From a checkpoint of a small mixture-of-experts model trained on Wikipedia.
Size: 14 layers, width 256, vocabulary 5123, 56M parameters.
Below are experts of layer 3 (counted from 0) of a mixture-of-experts language model. Rows are named router (the router's row for the expert), down (a neuron's output weights, with its number) and show model dimensions 0-255. Each number is 128 + 24 x the weight over its row's rms, rounded and kept within 0 to 255. Numbers have three digits each.
Before each expert's rows: "raises" lists some tokens whose logits its average output raises strongly, later layers aside. This comes from a sample of Wikipedia text that the model never trained on.

# expert 1
raises: ".", ",", "es", " and", " |", "a"
router:109149096160113150159096066126109126136166128117126112110144179105141111143136112114140120115113136105115157122113139103133112144135129074095179105101157120169099132130139154148131108113163086152129110071156136116134155130122135152166163124098167165113111116121123176120098135092134162133128108113107141095117114135134126140156129148146130128134141127117155159128115136121113104103129096149105143147164155117119103167161116141142151120148161130135159165170144101139114144097144103129164078072120184140165152117150130154076125122164100178172112140137128131149109120115150106097132071092153126166149097091142100114132101140167118135116080107080088196129134148122119152162122145121155148114132121117128142119116069112110093114112111127145143095150155148143136125140141119
down0:123156183135147154105164127137148133142103124151087121139160158154104165119130118111131100105134125119119138109101098148181087122119137153163119104129118158148079119108133114129148141143141117110133144154093101145120175120084104091117138163101096158093078116112153156114148161165117151144124124113112098106076109111103187139136131103134150146100157123131140118105092111107148101106095161145149144111163135122109064110156134128135137135137143138081167150174114093120156115120159125160179123139111107149136150153099124178119151156166130141150130135127129146157123171126125141054170111135128150111144133122100129106062115116154143129125155158135127126140159148076137164104136153114155111131124089145120163106159140129094132110099109133141101106137126117109133164110155098

# expert 11
raises: ".", ",", " in", "id", "un", " and"
router:139161113126128148121123127087108131127126145159157108111094138140149089144106117120143131092131138167118161116142143096111123138133131132139086117140145102124092121146123151123095178145127129137154163140101120131104163159136133154080093093143090103139134168130163119111148130114118114089107109129066102129149127073093111174089127166179143130101127109133125105177169117139136135088096134117172133076132136145177094143163162099119098143169167075108136126097095115162128131168142127160126140132161133091140122110109143120111135148108161128122147077162132121103122121121147122160145140103133092112152149107169110118145144155147182097158122099117115151129151149123153127110115093132141128153136120162156131112078165148094168112106135141101111142141148098116160149179106120
down0:098113146078088149102098083180104096133146123129146081143146078184088186136106104101139136139106104117122098152117119140140166120159150135123133111098128108133111102118142158131139144114121131122162133145126116112120142163102125127131124184129130135088103090135147118154157141112104143135180108132130091128097162108163104154150137145122103087133142156130117115133100078119114104125118111108128129118144184135152159131131168119106132171138139111093063142144111089140089175154118136110157136120128156113173125122134109081139122141122126163179129153130119135124143122144155128089157105141154159111110149109137115120152122123155149145113129158094126112158107079127119126119169168105158138109080148172129115136105156119126115115168148152155171138109150105129108101149177159

# expert 12
raises: ".", "a", ",", "r", " in", "-"
router:145117120141087112126109155111110106128111106172121131156092130131124096084157137105144152158152118142173090093145111115111093142147098144190149104100117134098106156132116096111122161128121111134144129114098154118108137097147124147094147137106152117158159140124180162125150143152112138076092140125125111129076082133144121142128131117143153136152136101114157115159194122142156061092123132119143158108117101129121147160108141121105121156162139083131142119103097170151104065128082133099141109091131098109145118147104096164179131132126140128131125068133151160140136115085152121111119177111125121152107117107143126145117163135113101088122115109142159123112130138112127117123136116137147121156127085173187105108084109125153101125134114121102130165130146128168161150123101161
down0:157082151100116108137155128116085124141122133168152081162120140146096129125140136157157129119163095111143151091124144097107160147149150150094116143083162141090100146121145145110141111157096105119078138107112125121189158179170140125099145132164142160099132125139139109079150130147117149125070105120140131101090126090098131117097140114148181107177122109113159108151123132105132079104119135105115168146113125127109115132139108144139191138130105125139082112169105119140124139132113115121146105127106151146115114130112136133147132137095127142113116155142129109107123134124139141170119186124137110162128123113135095096089112164132155102152110125095151145102120076130173093159141107107130114117112108174137164177085142159165180126149129131133144112118148118148154137109128077

# expert 5
raises: " record", "67", "24", "25"
router:118129142070112141082122114152094146145062107131125079139147134109119119115165094127148118148128112126102133095171142138152127110082131104175158158098118111096114095107098154128182116156090131131135156148118111110127174158089127122109132138108172134139123145131128133128123177130146120115142171142132054076146138129147121104118102118116122145147124143136140143150127119128127147112116159136093094107084133096153128113111120135163104097088133130103121111094117151141087147119120122104111122107104066127136135124159128132124120097138204100133141120126134168097113128164140140113129104137089105129132124125152146124150131121100109155076158146091117137147141150109106149097108169122096116140155146139120104164122171171170122178075147130111144116122184100149110138118136106
down0:107079117122134147153118156127118133092117089096133135135155102131119120164115109118129148110129138093152135161127118109113091082145105138100132117104113118134075093138128105125108131149122146149160110155184075103086106130113110146184144135133117172113103119140154129119126143118150172127110121135124146125122157141065147120097102141129111129160098143142146111135181104109118120184162079145132124135119130121113130149125059155127122105136132208123125095089100114074097107101126162113150095107133156146123084096146118123150155114143148112148125137134109141169136135117176118143121147143076116124134087141143053130115115156085134111125120113139151140114115107130089136125102157106160132129115145145085163134176170127121152160116118167160132095113132120114114139117146137

# expert 7
raises: ":", "\n", "-"
router:131136140145117090133172176110122149154126170124144152150118147107145125097082095149161140104194130120131108112118089141166128132129118156171140104144134118116133119117159149169054159121111095129125131144128168097145178142124160134146125107091099147120125128145118092124116127152135135101124135137099131120121115143160087083157158125133119146111122117087122106121165141139122132147111146156100174155140108129115090118132141113104143118135157147183112110104153147128122120109148135122140124123101124149135134141096116109145157133115119136135136126151118140128117151100139109144091150112158149199149142153150118130103147150171104145076134153121125152137093174119097143096141137098176121182106154131147103104089142132117116086170122088100147169105168172135145179162071131
down0:143118150160096105083149136101136149161139141121129142122124121164137104141144150105158155148099118127144111164123147111089158152130130099125103147092105148133124143115137107103159116136130069159149111178141090095162160125077128123102141108166169129119070141166135119123107106174129129103119122178120164129115127170127117063132187089118137069099134077081144115128150165118132164126106073084100120125126139153125131156127100073121083123126154134105104092112136138109123125119131121116121129162138138119115159168134152144142145107136121151120156140113140202136150110111157125149112088128118145142129120128140144149106096118127106106105122113158117135137142167125130127117152178159074136145146104127147117117108117100131132134135102124119122113141090128070145157109098099

# expert 8
raises: ".", "s", "us", ",", "er"
router:111141112119159129125117135143137176141132124102106112132133115161174118177132138125132105100123087146134099173092118097095129113146105068112103133137130141147168129119126118146157126099176147071136110116126155152134088077166103144149084142145133127132100117137106144101101125163133127164166095129105165157125098136128159117116182092118138138113141089103174113111100158122134148158149119112153114154142167147124102136142117153089139105138106149107110142121164125139106133141156132113137155139125107125134145152141146147150177140149149124078117102104148116129151078116095140125160125112137155102103107163091130150120116080161144134202112134132134122113149087122132095136118124158094145121105102132160141145111151115125134127136076089099152078140068165130168105116159112
down0:133110136139160134106105154126175096116120162138133158141132129140108149173114155133100147130110143129166114138127108157107132107114088173094098109079126146138107107109132136101115183141100130087140140133108145115121118151176164135120116149151090106151157138161080140154128172071125089153149084161133153116120080115134086115129155121146094111104147149149113155125126182136143175158116135134174128119134103177104126101165093132138185127139154125110091148119157082155142127145116171113138147133135135107099131139126144095140108135137147123110097148140164148158150125155149143125099092126093073124108120127115116149152148145151078139129138144109161148108068149138141080102105099138122147123135132122120105181128124127146135148149125106132097126116164142122102144171136079

# expert 13
raises: "es", " c", " in", ",", " and"
router:148124178174149094165092123115164139105149168120133140114088121104140152088121130101114131087148126158196094169103143146151163171142121140110153131120127138116153109129161141119104123071143137151117124137124139120147124116141141100152141153151086139064125129131133133164143125151108159129104117115114149154098146120174107147143182109122118137085112148165127118133113140135136095161141132162100119128168106166108111140115122160113156154167131141153150110139138139124165127152099099142151171136144180141125103144120124143142111152107082162158127113084097091151101110095106153135132155115167090143112127124099125126137103145130136116135123090158118114134124063131122126146134123105137160113086135133144111135140106129081166112190099110142095120095138099065128096132113146
down0:127129120138112147156176150125181134111137128122097112087111140110133114128131152112154141115127098142154145143134146141108128096114093120141129106106120154137160090105135164164099080112109157101126145118171118114121112086163120144132118146113088135081145102129130151123132118141122185132149132149136114153123119139140135115078122118143115138112113149137159134113138151164150117102096080149112089154139159155109160105127128082085133146086106128164121136090117096103107130109146095114115128141119128144144130139090117130160147147146138126108106090142168121111147114100107141088137175121075139118106126085151091131132122128123128110133093076117162108135089204102121196166125137112113122111093149148161133156151081156123152165093132124155114154162166172077115090115158122

# expert 14
raises: " |", " the", "-", "\".", "\"", ":"
router:139108121109157094149195106129135141125162128119146118136138140159141147124116176163091117127113132096118105142110152172126161133093142121094074136135145103122140115145093105120158123121116133091118134127177115142121094152135087091072132136144089123127176134152122127153153151128145112115089158101152127148144091065131160143082074148131178114135079124139079122080169080152124142129121122132132129111102126102085121084120124144104082136121118141158135100197099141099143121135096130134098134146143139136083112092143130129140129114159106144113120160126103095159149153133109141129122154117116140102128126120164161068126119152128146132092106146123144115131134160159169136095160116148099144104125122103095173117129150114137127139116159155161135140130084094117107142106124120
down0:121173140093137127115114116113106102157112115126104134135131092136103085153125139148133157146127148137088137116135097161139105126138126121127110138156130097122089140145130177158165116146150119107127125133130156143162128155136159103115104125122151154125113116154136145125130137167168149132143082169153118159082191143137173129140122061125127114143159134158121139139161110127174139122190134135103122070111147138105110131146114186139122127102128112142127150134191127147156104142151126114138083084154142119152161094132121154097139123142110064153198124131160085142123149156110131105161096135155117174118147129122126166100134117158123133125142155102157113138101162114153137181111149136163122114119126157153102165119102132115110127157186130159130116148145159096109130105111158

# expert 6
raises: ".", "\n", ",", " (", "-", "a"
router:158115091157117109114109133150134130153100146131138138109162108127131131145102086107105158097101142143129148097085071091105142115126120134191125086153152147131137097152136145120135112120157112128127131134119160139149117121181122116105098100144145107129072150130123128130089101177121109144177087137115178132135140137154098107152094135115139151068159149135132108142125129104142089114108095117137116136160136174121114153132118123110172148143131100160139152100130159096117110159118151165117115080110139127141138155111100111118126190123144135100131128137119116138164128124111097155133157132159164179122144129125084168091115085146164078164127116142118128108113103118121080167086103137101157098120113156125097095151134112115110113133135161129143124170108120120117153162124063
down0:149105074116141111115121120123137150118141126138124157075125166151114133153091117168103137124173160110161144159131144119149109148154111124081138120110128129124106115126170125126163167114095125162128149138117096141119088089104130125181098145134090117095149113143116163122114144141091135144122145140133139142139132143116100150128096081141087161129134161135135111169148151160109140100133124134109099096171050153102172111102117099138115123133128108150133184155133072131107172156111096127131139132115117135131142091123142126141122170119134122134137164118100163124100131138093080142119116166131091170168156126143174075137118180119120081124112113144114164106136147116115087136094122161095148142128135110152142145163135105120163152111113136138158122089141161171122115148127163